Weights of a small mixture-of-experts language model, trained from scratch on English Wikipedia: vocabulary 5944, 13.3M parameters.
Below are experts of layer 5 (counted from 0) of a mixture-of-experts language model. Rows are named router (the router's row for the expert), gate (a neuron's input weights, with its number), up (a neuron's input weights, with its number) and show model dimensions 0-127. Each number is 128 + 32 x the weight over its row's rms, rounded and kept within 0 to 255. Numbers have three digits each.
Before each expert's rows: "mostly gets" lists some tokens that are sent to it at least half of the time. This comes from a sample of Wikipedia text that the model never trained on.

# expert 64
mostly gets: "″W", " Mc", " Thom", " Gord", " Brown", " Clark"
router:144076113161110122101115090150086106136054109116088167178078059124178123103143083183152109134162128124146123142132079202153103102163152137132134087119147177082073075104159109053131124137142136093137117116135131172137077125053132143148181149100130115181133151148134103082127138119164051127183097114087156158103127100102115112141163190160139070147159140126093117114174135097118161146163
gate0:106109148169117158173106080097163136136088063060146168132092089086089099122105113183169137121144162142179173135136131164161107121125149132117138178155159070089119102090095163083073128116130123082143165083064098137172124135128161151146147125078150140150171100053140128127095158135119064123160140123133108103131033148117099123141113185167170122119189149114122137132185126100100159181111
up0:134095189119087143147119202167137113115178155118113133111158133140186105135132057139127171080120175126154116120106177075156127127115073152155111092145068120068143170126175129158099155142076163144073155158140143093119161153128094125076148131185144111054089114173119157131142157162116141141136094137082111122099137162106191067128084066093186121152132093158115183123134106118157080102132
gate1:128096101151136136120101137119086111119111175149057099133108119135110154103144098195128143077118149156135117139120065158163042110134210144149184141084171117119148116124134169074085095166169117066207146132096130166137139169080143135163103140113130114162125113091095146107120137097163148114176173128139158128175083088104143096153096149121136136105165195196081137148116170077165096098146
up1:128155153168131125123172172071040104140103119135105113109165091142094116159151120080116151151164157108200113094157113123093181111148078127105106047144142152140121173144130139176111153137160116154180154111124179104113146092178143160118079110116140091115128136148120112173119152152154180107144138153124058066074136163043079115104127114058113118183129110084139173105177132090137112141155
gate2:151086150141139158152100126147112150077100104109139094163151085106073141113144062111153096121121096078147081121120120143102089114084091100131126109138130072090171119156078135167134079084137060084190147117094108175170152099115159167130132101154154116141084179171170136161121141112160141141104128142125131169136222114082113106089129142166143146092180147116178109166181182145103212122096
up2:139075100131143120111087139153146085112147179128101101100137099101094141153145153209093158124136181107104100142145096130160129191103076106105130180067212154133190115134147118173095131090100036128095144116193149118061085082105160139131118123114126120090153184117180191135150161155119082134141134095119100079097107182118137133101170122113143175162160136126080158147140097120128144128106
gate3:135098154185107131170068104158117147130070112146117154179081121125172139141128139132189175152110157096136136149116181233129122094182135142053125114142165147070119079143110095105120122116111162111135153105123074156157161109057111175160146110166122105192160161177150081115092126162098040119135122136128098111107085128118146100131126204103122091131119142081095154108096153125122154109142
up3:103137110029136140140145165151097175110151141175152116056108070122132097135132118080121132164112137113090101189099152088126108170080112059105142122127123104139207080159102160149158153153146099150138092130140092126158101104138144098118116165088107149166119146218111078086125136125135171127080124134133102123102156132159112202140086149119118180120162111114231095177130164134137112142128
gate4:160187082132106134104115132198108111152110141120128157106090130128142133147097158130141167099099140180074082150129090187160145151118159095112177137089154143138119119096148114078075117110098174103128121132078087113125130087122189174170109076102040099138160171170107147132157121127135076141155115124107168185179081115135097043131102142139080129088121070137117122122205172165115152146140
up4:112125150213132151120149164133149102097152141181126190168099134114072100112193154119168127093122163103107094154173103141119114140131156141156083086109216115055110186147135118166095058147146153142118134127101154154122093137119121068129097070154140173088152115159143136118078107133160082126093108067181186095142115198064082103130141143148092141114110126141166101138120156089121133117147
gate5:171172117128093147101100093186116129123127103046125162130129160116103125143113165220150128120117105122130107080134076144180108067096114113087073132129141113136118132138111132090147098113076127190136138113137179121117126132106152098121151192093168072135145137149064121187087146146105119113102156130153144120104087134156155100147106188167055055142163137115147078137224143140095153157108
up5:129146129123141121101145174167078110057118148138131080114140164129107146112134156131115100091163129143093127067146207156145084104104122151076110163131188115200103139100137087116163201142125137218127145137119079130096098136137137120111190096126192101120062075079141135134067145152121171146146097156123149118136124154185149132124045122078076092143130081096141139146161125101140168121113
gate6:139134093130068163141110088176123117095056075113091111125105099135194104113153150177088157097160135181091130098173104108176148109169132165165089100127113122114134107107168146097141124134137112119085077072150136147103178100144075116144150167137156100151190161113137090122138142178104147165152098158095144204122101126124182138130092147168104110155131151040063129078147169107076166131144
up6:148167086069089110123118132200178124141138135146081118152183118151135109209110134161126097135086102131146099114146137113122143148081159190131141144087146077225137085150186105130125151164106119190099087122171113125163124154090110110111128186115109081125180133117114108132124138170090156183121115150149115079105122086182159140108099136154178119111043130113096103109132137071110155075092
gate7:139094128184119106164087176112164128140045108164153165159139164065168139109139119135132082109168097147131075128149134185167123130119084121127137127172170177064145102174151118101118131082136130080127077137133111162210142132044091140122128135124093078169163178133092112111133145126142080113127105103110123063053127143160126109193104134162144155100144106113107085116192088153137125160130
up7:108128126125142067121094139123134059154097158161125142149065079176120134138083122158145116180130113113105148163135137176123142177128138161101166172095116127122104078142117137118171138135134114121131082097124201082127109097151128196163144185170177169120089130087094152162128132090089119152108150085131163123079181074077088118097189125112134115133136069191062158167129095059166154133118
gate8:142115081136137114147132121162102139125051107169121177114158097088153099120099120147128063134173142075138087131140065134164088106150148192071110148131151168051142121177053081092085109092150110161161096097143122174158079182171160174135128117108144173117166127164088113108149134176128138136148111141126168133127149096115076117118213158116114099139180102144117099111136190115131152116176
up8:125119184123119102123090076131122149090172115121078084082136153131130111060112080128118131139066145061148124097175145155105132150160068122137094184135080126157080147071145111179144098180099148098137205165145099083129071112125116135151109140137112087187163111139115110167150135146138141199154098056125161144099107121192111093151113143173124124145098159102165141162111147155151200125154
gate9:145059137168128144102151160119148116154051073151091149210128117112131159161166136158145156203120126078119113148120116151102168120152136122128131143081151115174129044122144075129092148121107148103161114108160083104123142147076133124116089117131184124132141126095126131113119140148122083163186107097131100127181153185096091059110129152096109057162150143122186133083167171062093118105181
up9:173210128088156113138170136118121125137203164131135148117049130174125149127116132144129085108134125092117158133117154103119093103098071092181108112096125120143119129107142135113117133123118131149118146204144169171161104189126115087079130177096151098104095156079141140100151060167052191079088161137158145084143152085128122152127114157117137208114086084116098142115151042130148122165116
gate10:192098123172080106146141106123079136127128102105108214086135102124135126091073100168086146150168081167163161106171085203173153120127129132145091090086162157085106066094189135120136114138125190095135111104161150177130105110109177158098130110153113158155126148136121133131076120104161090117164109104075191132134120122048196121112174137163117116127119118080099142112171125098108171159117
up10:124125088132144164119107130141178086107141230038062092054144143115158090097173122157148145112106158133121107119143083109128171187127115126138102135104097090165087131078153151099116160173097119111124162113140167148089102106142127142140113105072099122163154212159119118131115145101142121156096165071085091177133100151139125148085122158163098144151152157099203144154168111144169090090100
gate11:130156168117150095151163109138084107132041123143101119124102100099201061084120152133138170146078088184116133099144062164157157129078080134170162104117100174113136125132155126065202117139184124149165169164094107175162101139092112137132153119159118114135114148144135055153132139078148155124160098106114161120078162149057116089124098157148111071149067117140124126106190094117131148126135
up11:074133109101149145131126164163203073062165162092153160100116143112143108143112161114145132091108144160111131104140158136101115156137141062131169114107098116121129164106181132108113111112075126162055082150136161136100191097174166102130047128110084129121096163128126188137191142143138124123129179138141142209137065165170128158128121054101112129075130145146119142120120112181063119179115
gate12:191065093168117142120159169123095132131091175054112123137123082094170129114120148204085096180129168107138079168140137145118149140158155160120129098125189101117108105162111121169175156123164125121113065090158153144119154065109071175143122163101092065166125103137153080064138066158155134182118107141111144088147106160102142144102093136142128118099118151087114158080173105110140163081167
up12:155134110056177128132160136095154139121172079156138115095145144144172132140131126077144138059112099137098181109127168087074103158141093097128076166116132104164105168123128205157122079130118148151182145091096089124185097103183173123118133139094139132101120192094163204137097119119103092121120098142072109137096129120131152091105169078159103068146143093213107073150158140142096147134123
gate13:136148088129109069107147144106135110123157160108109128100096057107135151134129112158137130103158113113181142155152110209153056182120174100084058104073137128144147120119100115144143149123139115137186138115109101140204091097143190202083143165140137076135155190101154106132098109097137097077149107129089104146118114094138151089141175162101103161122131116081170078096182159155160170082165
up13:145128111110125132114152125136144135164137079084138113130149136084157128090111145127147131085197090095107086080168133127128119121072155067111145074176105141135206107174186116137169111164111113101102172144126088183120120080102117154165115126149096129109076124120112173184192138149131136071175143085191109077151171129115112158106171088204146048122114137125105137149128124124067143174161
gate14:121108086115134098119136110132120117086086139120119132110094081142130130161108092197134117179126130103115120157145089142194099123053138124114139141129131119125115093145110107120120165186119136113081157070087129179110101146068119106112250204137149138150142167119162075103140156102122147167150139129085155092183168131141175122190109128158077096175135119099072165084143166068124138100171
up14:170100145066174138122142121139125093111087091160120132099162098124147122176179164143115209141120130134139134137133133104113163139119121183105114102055085123157056103066100129138049148125107103121136104116130077125090163133113093104145133112103116183186181153181153150150070176096125075127116138144119052091091098132163132091170139164117204120148187132151125109139147145169114097154083
gate15:079069116155098154144057084138133138117110125189131189127121136152154157152118094146089115159149147079171169120133084225180129094130141162101087146149083164071091116112143060136110078149145130127130101106122078165120131126073086145120153163142115125151145109126154101168116088089119069158169137113141075107126110113090120147101128227153095146151179120149100166153176117146116120166091
up15:144203142102153077141138149128125149141097183092170152116185123125150112161117151173083162116119122187119135137154118056095108054141117155179100162086112113127123163135083179159144173075083072156096084105136113144137094150132104142169171093078153138111094188167157107141158101153152156091123143170129192160117107070113124172076155093100091072105140106109123103130117149086125124096176
gate16:096142040111141120112177099160099095107082117078121081087150085121156071159089135210117113151125187149158112139092126184112106134158142131123078155123172086121148126160081144143094132110176166117103038115104088188099144140101151121115096148124131121171127125142154130195183096167138075114157101143112112121134167102156151110129153204164115106153167139163120075140138101109167158121083
up16:115122136122157158115085143169152140144145144213177101114136186107099145146116128073145107145108071151080176139120167074118097162121115144152120105147101125128140126147189173131114150176134105138128129142114080195136163166151155140102145159142064138140158162140108125104132196066121077085081109098191194104138134122139111158111087049074101089128099151128161110178113135143063071100114

# expert 6
mostly gets: "/sq", "176", " lb", " mm", "164", "168"
router:086114139090103081126114138130076114136108129117084136220112072141144119125129117143137102135175140093205121195080108159101066127144133118163161102143171122138070075132133151045108159095098171097139092179127168160135131078131117100156173107084167096167130149136162102135168147139165075132135135115098102160130116120174092057117135125108139082112139128097122077095198095098118174163126
gate1:132094151158126129088120128143093147086150190135111116111115096104164181094103110132141131035176185094194192148137091133136067126114135093091156119145161107106125169143136099098106131116059164138150104145119137054047125129152113102153167150128139149163153176103150082129128158175118125103142201133101042106072128145135082111159106102144086120133111130118126114169187113136135135190113
up1:122098126094117163114171110152137139159146125170154141181086092128177142155124070158122094057157160165135050138114169205105122083122140149092166185153133101165198149135112066150104146168093069144154066132135133090159171103141126138173148134162121114077098114093155093114096123093130064058134093130155047153077135154148125132128103146106106124138138155162090152129136137092132138154097
gate2:081116094179092137164088195095093158092145146164135117126138103177130147113114153106121164135114085097183085120109096156149128092187145143138130071057138149111135096111148139069118146101119158133097083102112117103195168155146167150107161160054179101157138151096180098209186093128075117103153150137089128165124087127138184096107127129133144118101097147114105111146185168115064128100104
up2:099168113150097098168100091177139158140129120129139059176083168159097155042084172103092149109116099131178112132168137138111161112122148170087148164160110137176155088144101090193144123142172139132114139128095183135095149169172112107119148150086110099189091155141153136122147098164114108161152160078113098095115120105038091176088179127125112073137149101171046148129130103134133124114146
gate3:095169122128151111136071182112088082155148163147152186139104093133204135142119098113113089170120097116186058186109137156082119139134139140183172092152147140107101020157138134157150126106177116106130069159163114175138109078112091103110178101086160107132114142131178116161165145156135111168130130124167098099175056115158082112129137169087128117110143121168123084117111178143122145090110
up3:133069124147119103142166141057178111134148142109100091138157140126109105158124096107089083177123114093060138152166131149162153097082190096109119144164119168140083169102162150092121109113126183108118083166125101183156133112158159164117123124119073159137128146148069162123108099119170101074117147139101056162114134141110142160144092040079139145173197139151150135159109122182098176184090
gate4:136121075119098128125151144190108146128147117085133143112048117089159121186157122119130152169127139122161196161123111170115104126160160150172123140166107096168147122145160133158129123199100172200143072093165093165075140047101148131189127121119162144097155087162087134144123116086110128114086160120113152130098112146169091072149133060067061134114109156129075137092128139156131106095178
up4:179110202095053131116102146148093097152174153028109116146076148088097087177140117092147121161163157143180107132136145172118132132138141125130129120153145137156086120154081107160143138104073144176135064143099199103100168108094093161110123128110111124096107104130149093175145135141127119092133130178205089162150124120149089197106113149205094091124141140101092097116100153121139167173139
gate5:128118162097125151120147109158117159123104120102048081096136137094119123109130101110180070178172148158185112148058095114087115101107153113160133167138191103144106088138117132092110181070115105115197121141117174127153124107158087109126139062150134157159091112126173127179161167170156132137170088094099106117156135133163163034105119075084132161166102120114110087131205124144091132110165
up5:119118127177102107134104118124171096141100071109034169125117106151108072104150167091080076147163110124153147174164103130096129105182112083132114147157128158166140141176182070065126175145122112081146110141077179127158145138185103130075131157189105166116135107146130159092082102147164150126092105174104052140142178133145080132132147116124142160200127157163145124146081099101113134168130
gate6:116144135104101091140131161085125105137154111106105125176178127130153129115117096098133092094125107180174120119054138161163138139162187062160183110147110119125067132098089152121148118149132117121135109144092124196137135159137082086146126108107093149110123158068177115151167189127138138097190080132089109115097156171168064182155125123068122043147080131097131098089215114108154136122150
up6:159080192136125184093146112129196127113150152085087149110131118167110069202112073073140077159147112152127148142113088135130155165134142141133122102185151129127193204127072158165136129118104158129119098104118125148121083126115119109192109151122098151094066084082165144123087102129111094118063124102051165134187116125128115158150189091065108121154130161073149136121148137126112159124127
gate7:092068083122152121148147158199116071145152157129163149139104090162140146150106142132129147112133150094179127104102148192173112155175117137182137117148116096144059101154112057155124110125193100104126093090129128150188071084130157098148176113181110107165125180146097072164125143167133119095116118133057113112092114089194080064120158144152099173111126103160115147089146141093126073141126
up7:158150126128101107099050194176138112099143088104158161095132088144141138126075204094113150095094149102127129157123148161105111169154153145118162187144093117198147028180172131111102172098110105132164134181107106137112150085073066112125137129132126160120150164158241121144157135127126070177148107143136122113150115156124102101094104130117117143123123171102065159121094124142120107152141
gate8:059166152089112075111119125120162052137135105117132087145114144162161112114141091141146134158131180166158120136099098178108037104120100109142061113115150133154114127216184120098145173180053165167097125133130110162075163088100111142118129140124107124166159177095186135167135110158126082107089143149080089147118133185099154094102114154181168106066148108154129126097155116138128131158136
up8:108157077163127070162105191120086114104114101072127192152131123079115107135121134162179173138085144151158120151087113190138061102139131156166066050150154162171089209100166132052115153146122123143174156119132121110127118158114114142172106124148142110119187168158094150111124153120153098153077162090105088119163195147127109106072080103141128146081115122092130121088139139147106114157122
gate9:155057075142113093132132131110139132069118195145115123149133151152086074129127115141185064137141061166162159177116080146137123127128150089123126067107166086135131151070129172102080119083119174090166104214109166069097133128150114117111175137134080128179138139092116138136108128150155185111142146125076150138118139144151169069150162103156139161113111112147075125147160110154104189066109
up9:149102113122144085166093111083102144135131139186103159110091076135179151124201120099123147119151109122146127121100095145124106093143107171145135162125173163094141119175148107075177102128107171129135156104199165074157155134141101109172145118117159093102166137098161121144186118080100159114086058112097034129104129147133166131117085149187191135153104194152147111159062096077121163120100
gate10:100157127123112068130160160132090131154148096072166139152113054130128163102109161156126145103151160117167123140109092139166027110148093106193131109122152098114124176109113142071111192082077137097180105200099115157139063089112140146183140115134158088123094141145170136118122176145139068108133156097098079091168144177145135105079135132120119095124106152136137183129164120106156186181109
up10:108076135119110143102141122193144115087146104155113128129163169113081166097144113163139172106108145097091192049139146111129198106091104136102132163107109138128111194201141071138154071132158091178130138070139123107087181192086114086075123116139135170145138107116084128041101134158091190130115121148158195142136123130104126135170163126174135133133162117107150131103089106127119084097165
gate11:171128134089140113126084120154085145129136121120176150158143108138069088140140160151159157178136102104157044098078075116096064148158136083159199081090125161070153078108157120134071074147142147117141109173121168064104138130129158115106169147111177104117103115076170176163092141159152152094142164149136138090145130095192132078112176125123154109155140089094117147106171140182149128115082
up11:071083119157150099183098136142104118108105111111137153121174128171076144057111159134164166152096067106171087160207099124111159094133140110104174126180058104113104090103098076105137142176150165119190122144075139104118126147153112085136151136080158158105130143150119083155140112100141152056119128110120131124177179165180104087180130146103102179121096112065132101120148138146146192151131
gate12:147111137122111123145119205105123183114159141090080177151122073156086096095166113095100131173152161058115116196112107080128096100133103106139127129104122122133168154224121138106098197095113183065121113174072107104139121101159151146084132163098129159158129103121183128134133117197204082145107142096095142170125121159132111129132162122097125117094112115082069123147165098139131114183154
up12:140142115130051183141163167103122141145105143066129166174139105135095113084125103121142081127171158095096135193100122129110137118124098145170136149102160119119128163186205124129129102179111123106138166145094113106108120143129185148129187092132103077105194180116119106164140150102079133156107056108147114134128153093178150193094108098066113061156120039097131127145152116154097113136175
gate13:089112118089168109104098133088132143172123143153148151152100140134168106142141136099145126121103162161199168122065088150193119175119127129102170107100131125104162115108086122079118179108143204116103081149143147146167099112155138129115080168144151121133148143140137089164184124098167105077152135096113152126094156111160103134113183168073081091131035100085119126041195102147168150085104
up13:132182124073115111158119128154150096129141164190137190139101160103032114070086049143100141107104131142175130083110142147170125203136050141150119096158135137070117127156113143087166144128125116179136161095135180185126138102092129125140132123101131126139145145107137183150130115102089136134151160179122142111142118135139155041148115094086070111144140093145119087061192111108098146097129
gate14:089136111163072115191090119135124165165119177184071155147123129156101102168106204087159108162076136024171148145149156110156089124143123113164173135131154064094127093136165160056138172072092171048146101132121123126097127152174138135082133096061125118183134107113114108144161147148117157118104144130082123163104138113152144106129148121141149092136102109103115104148169091093154170116131
up14:173091136141171145135105143107100118024085124129104110141138167119173137116139072160149116170168095146104086148180125083108189205135154148103089139135094162084217081121121114109121116165105182143116167099138123143122113076168180141156122116099146107147111114096165118070167127145103109171122111160140112108109067131107087131152122135174131170124139109122089127162125194157077083112063
gate15:068110098071125146107166159158107097120105142154118126126174079130108146122112125160155104071135146119151092183144138123114074152076150058145190149183168149136135093139085122098085143120142099126194124116118194200093176068127123100159143172116109122096134161166160127085125088129181123163093094144127110150151146188173063093135169086114108139158138076141121143099155127103056125166136
up15:058090136116192145156145162123120107149105089115144071169141143172135126077195088131051131138121051124145120117075146129095172143156151098144138104138154116083157145132095101118183156146124151112123198141102178115110111179104139118121145106050127078127165140110102121164105187110141117104116178157134141152121101092157068092107126189108155103149092164094155137110120138201069121139172
gate16:109128147176089129125081134037088105070114081059137180159159162106117134143137152149119159137138142088122146127118149136115080182181122150215183076155121102138065134109091102077048118159113149099128068161110180120130127106132129158145100127135100130145118150214123139145130137139188083186101141114136174117155123153128073112081106123106097103082132135135130138155188138147128103147139
up16:122121166168129123134118124201064101134075107149160108120074120172111131148112088102102097165113113140106133111218153147150113142129144193133115162147065084084119109162125092104102113168091124182161158125145075137176149105108054181127138169097141133154114098101107147130130155113095168118126179177120105180158149155103188131126144168077051139096156105154117130157083140068127161174128
gate17:177183122123121101121100144122084085119151089104139186170118138145085084088162100109172092079132119134187158177109140149100111125110151122123069058184149138136108076135075178088126146116060109145151125198111161161127137117111135201136152089085156110162162089142113131138153132107152104143111113153083135160172121061153127135112121180163116084133127068153107147127191098094143102100193
up17:156169138076076068136095163143099104079099096104154188165142140136162136119124101121120116118147144107175125141143134133075111146099145132088116106147098120147106095119118195085148159077084105080170137210159123144108143100127136219129117098066114129148186175156111098095131149130107120126128162176111173115204028158165113132146108113158145133111131105154126117134132071125180177127081

# expert 124
mostly gets: " Marc", " Williams", " Bern", " Miller", "rell", "pson"
router:160075118128099106138091150143105114143077116151089136184060064068159119089191093242121085107163151171144128146121114135147113105156111149171141131148147156045107100096181132090102145133087161080141146125095132151139146126078067103112191137107118070135115140148125108128131119139109085119157139098104163136115131100143082094162164144139180115141131160155103104115172151056099167144154
gate1:170109146200137105112155123143201111103095129146113145140054114087165102089103081136132123174194130159131157127130129132080128125108148168126136127162110074094058121079123150113080063136099140163114124103102094131158119138107112197179160102116108081118169137110134171155144144110096110089195141119094160121190154144075136149164137177163086074099134114147063155078180128105150111126165
up1:092153128122128081134176104149156126145117112141133082088121131105127120140117136178127109171181103153158174090117102111074125125096160152189176115153079135164128118116187177094109136136116156138162128148097069174057175132175147126137133191184017143148085179079139107152130159131096211095166131077095087146152140100123138105130095132093117085080081138136156113151133109124105103121156
gate2:149119104160107125169074162151119121161107087125106096141059091138146136114132130167162164094181140107110125122075116070168169059140095114134130079068149126102108128092149069112114116114141180141140130128132081120154155157100144185069148088141124069089128157188126111151107164103127114149188132099106128159128068157128058175188149151174154113166137173185157142114187146075122089134129
up2:135125129146151165191114175121108152138096173085129105111116068076133190155166115102153142124144164148169085128129165187110127150155135067099088057077109127145131098081115160164117092114187168149112152149183095131150042098145095168153112110176114116077124094092126132130104104128181127120116135098086148135122152167132169112104202140171132100092135129167141118160152104029145129140114
gate3:104091122175120148165059161158081095121158137105100137145117077080125113119206146194139125086081146138144133086117101058130106125110110151109153163167137114106139120114099134092117117095116107122142154049128154133142138139106121123108149137096143158089109149170107048164155207091153115126137149118136151219099100192114098113157139071101151149121079096181132162194187142119160155141127
up3:123132166143104095116182119126122104132189157120164138098186176076145113142069139104140111112132179127088123105189129095098081112098149127122170156116095057121133158153143163119175081173185166168125091173154102125107052109185143214113090139141102130116148079067107184131148112146160122135151175127098111084129095179060156123119126145125158133136103117100135097120153059144153121097100
gate4:109125082113136142158101181136096123136101117143073158117075138094133175116194076211137154100133134153145154115081177133146131107111121107144163098121119217034128096100082126140106191145085149117111090117092111148153166114124041133136185179169115130095084119151117146174131111114107098089127110146072140147148121104115112106158145100125124143155142168091147134134156206072110166144163
up4:139132143129123078114092185134063091085109065119107100172113081063124165120187102166125148111192120143160171129119193115180163072163071099122123149039138152123098142076102103151090114146085144119146157112144064125161106127107145122157110150131131102197146146183122116163138131123154142113074155153088146117085157108111123120146099137117121128150085140188155176187152178086109141121112
gate5:185064143116112111178119093104159149135093074097092102107095108082179143112153115151099118155103182118113134105111136094144135125145114078113047148120127145140135138130138187151120133155084190150124148145133060112188189059071148131104127123118124102140189173171117131147134155097157080114171126092097178165136140125175132070152137148104149122104208125119126104115151114059126090158189
up5:152152083101148158180174175151187109138078075097136128122083158084095085158216189140106085095107156142150121151152099128171115130149082085106102140119117145059085134122044185127117101160106176139147100123134096153146161109116142111100118140107181127168190111190154089163164067099124131127113132152148144094101121157149128116096170109074130138075100118135106146108127123156093148104180
gate6:160088114149101173123156129100147076091135109135201124147137086124130182154156084208108119120132059167120102096111095099122080116093047163165143100181127109122107143146140140124121159116129114148138084118071153152095144143105086141097199160126112081104124157159130096183097114141064103127217161175108137168167113079143096125178198144126111149075101156149134117120163124132105138149147
up6:102110082160101138129161149099100088214174149133128178180138163118171128131154138110113124111182151140132101153127154074105181092145167112073150082108081138158103093125086114136177154090193099137169116111164157045169119093140156134185114070120136141136144138101123072133158139119076162102134100137126102111119101170157126163082107094135162109172095159089145122086129128074127175141047
gate7:124079151121129127188134119169164073133102117155111169201081105076130063087185152166124062103202169164128136161133174107150093118152156163146169143143135153098155136117135082108133131139098130069109136105126139147152155096128085049131127142098105096171129151156074093159114140146031128145149128108153118122135167096127099106129100139090133127138124130144068117158165160055100174178119
up7:042130110093132142168069159144162116087087139104110179171099089091100111163182068175155174108139173138120108168095196127160114131098145112091200098157193124137121132154151135098137144067101118111155176111098145159142142126117041103111138096097151150077091144119187168162130145130111156114126133061125113113123148120177163126092160094112155145140067118164104146103126167110142134174143
gate8:150091109164112100109115082144140176133143095152154134138106154159179125090160137185073077160142121121151187150180070060172146082119084080138136150168110081104083103153169062116163091121093175128117168155114172140163149151094114157115135173179163150114171136088150132071123116086136117196086126105074183144104071137156095115095134144109143168117114128143106129124158084063146125119143
up8:114070154114129107226118125141118090155149151109095142125092130179182151147185108207148116110157083143103131088104123160187158111142130112117130129105057108128064086069148131148125144112139119092139161069112147105146114128100079107119171176129119088096113123112164162110187139099076145166155116103145169093141109097208128114117160099118158127096114151203148069146155130074147096095133
gate9:106150161100086101135077161181150114101177074098140120171099108129101125079230147155128119099145095171146126122186164165084099143117123128143094120100159121099171162135109086121106101087098108121142100093122103134126102155122103084093121137156110174070034138155136120209126134123084176094174119125110171120148133140179089151081142092150131128140110114143154118146213135164082167147089
up9:203115135154077095144107169110099117121082132144151141129112098119164161090166139140124137099174175130148119185155108095187141159182083129102164092153126202083095130122152146116100139127149114121155113125117126171094151132150190144119118174067082090099188158148095195168067130157130078143116123107119160040112118139093085118122116112064145173099094106161076107113134193122135113100145
gate10:176133140171061121121135171146088072178128120062104115157074092097137116147113170182110188108157124135151101139120153087168128123219137170164170129131162111130109103096120143122135166134086113107105109144126117139097132151064085137135172131103098095161175158104086121089108096169085161157161136110080162090147117152147137068106146139142206070158143106144075106134169138082114116066106
up10:125160114121183099040152120117165146102134173100149098141219110121180134132096168107129129177058177086092143182135127165126119145099159101121135124095115116133134131183121116140062116131145159180080106135163123078120096058087148118075119178155145108177183116184110114052138145112142131119104145140111120120087153145144186125149128126120116124187106072150116123125101123103162068156174
gate11:090126140194152124116115137130154120113109111146128146161116091064079123138208056131091098138153103169127134124142129148117103088102159088142096169132170114133113091109127090160114104104078168098108147145155136184194101109142045150109135216116117088109120076119095133084097150095143133126150129109130161189118118110112131124159183137103116107181120100166164199198170087109063146127152
up11:158155104119136160134135074133194118080151119100133086156162115192109139131094136110121142181108164074140128122114117126114152184123109150151113084129134135163130158168062147141117114112114120147139146193106101125091180121195147051130090129126172113113123149126138129103123134114111147113071141174100123092101164052140175106104075114184076147056098187143105076107139071209164147105146
gate12:161104076130134163158138139152164119088071101117113149136099077116088107118222086166058148143191141087107177105143188123083106134120129168103183090164146168112077131110133099165138174121073124107135070133100170163103154126130118151140152098065135100123107160135138154157084123164079115077141146084110179091094175083124108123148099121124143097091173179146103173137162143112176152107142
up12:103129167136119160106158157112123190100128148167112112118113125139125136056100214093060101133135131131114140096172138127149186146154146087073089124154135108189053094108122181137098145162100151190149103178109096164129153083107082134136127193137146069123122144140108077104103166152154111071125111170125183130078148144060134118163077113155136113136111069146126101180125126108110124131182
gate13:079087136166121129086135170196142116109130059162110082184076077162149098151166138152102127106083197097067120127160122189139142120111120128114178093160131064128166105117093150101126132140093168118171121122149143055084157069096137141150129137123150109134180125154083123126149101123096192078124089127120151115119092157128146175141146136078146164165104172105109090085178195147115135120091
up13:119127071111115190050174135093072143131163112152100157137112138089094066167141148117140167081144150130150166129102082114165067158075108136065156116099156100098149117120122153137119102178098112128175105148124108158156171138181101107141089105121142143091113151086110138108138138145140124136106194129036161154188158125171123144114134083177161199099138143160129191137141084132059126113137
gate14:116116099088106123107028149114162119076087143139147154141064129100125120128123142216125104109169135176097113207124099163156140139145151191165102189122144089133113126094067152116038109180121127088156190124100141125133139095104105078126144140101149095162147153142166115147144120174082111141114128142121154117114128088087144157189077110137111117113105183190095125091153171117157106099137
up14:122095160152111060157106112114083106125156061092080133113119116116158081105074079209109068120174141119119125161101106182196117112168184147074137186136150144122150151104102133095109115105141121142174136066123091162079084131104118156197124117094132180154121152141108167151120149146156162071136156108158137138113102147148120127197141156148122067098165116103183083177116156114101134146155
gate15:129103115129160169106128090125171113086153097142101127121084114135060161134162127100188102118105125079210152132096117149132095137128112151168150146128124180078087139156138092061187104126132136145110095118121095083105129087127094111127145132171132143103148156079148107181074127148059115200118108085116115096198136170169094108112119220174106182135139200111136163166152115113141132102107
up15:099146148093159124088206100171144149172089112096130124122145111113078121162129154127109142184117136118087081136154138148106071093102124053065086111111160099166104120147083147146175068143142162113136163151162121128136109093116128225188051135120095174170179111139163153133191145107100131076143156173141117098105106184144114147125119107115136156195121096120122102109094150145119097122184
gate16:131145066120106149077171163137136088128117112147096088151075140136143146141148034164096086159177123173149118166067087102126157186151091196085119182100128150138083179163145133118076102126117148173152148153118126091096162119115204160103145132121144051088153134115155076128121120092125126142158150156086141069130136122133097083080146132169135140117148107135138109112142166107146090069191
up16:158145185156088092109067155091120120086144137096105085125112150143166111112091157088158084105118096155112140164182093110175165135196074167179124160134122130115095105166161130076097110078119169123094131129096117171139095113105182097117154142124075091144094164139137137155097126161180125179127072185098170114141176129163122121124110104086187148094149189107040096177146111120117122112145
gate17:105078130125150141138093133154095128116132094172131105136161144067107140075116102165150140138202164190159070097134116095121124168098107128120106108154156150092156084089146123106161114110071158073150131156180158142092158153105043091105127128133099125125152134128128050163170135101126109059118158107139141176162134113200087083132201162143222161121118095112170139100130153150110138125112
up17:136106086154134163111112108149098135128119095121123114093147216134085101166107110108046149121133114183173109149145113144163097118130097120144083184200204121136091169187106135122159094078152137155151117075134172109103146163202149167114135063112163155121152106118083150079143117122136161120126102130080115135106095074211154173087150152106118121102099139128063143147121106127148096079145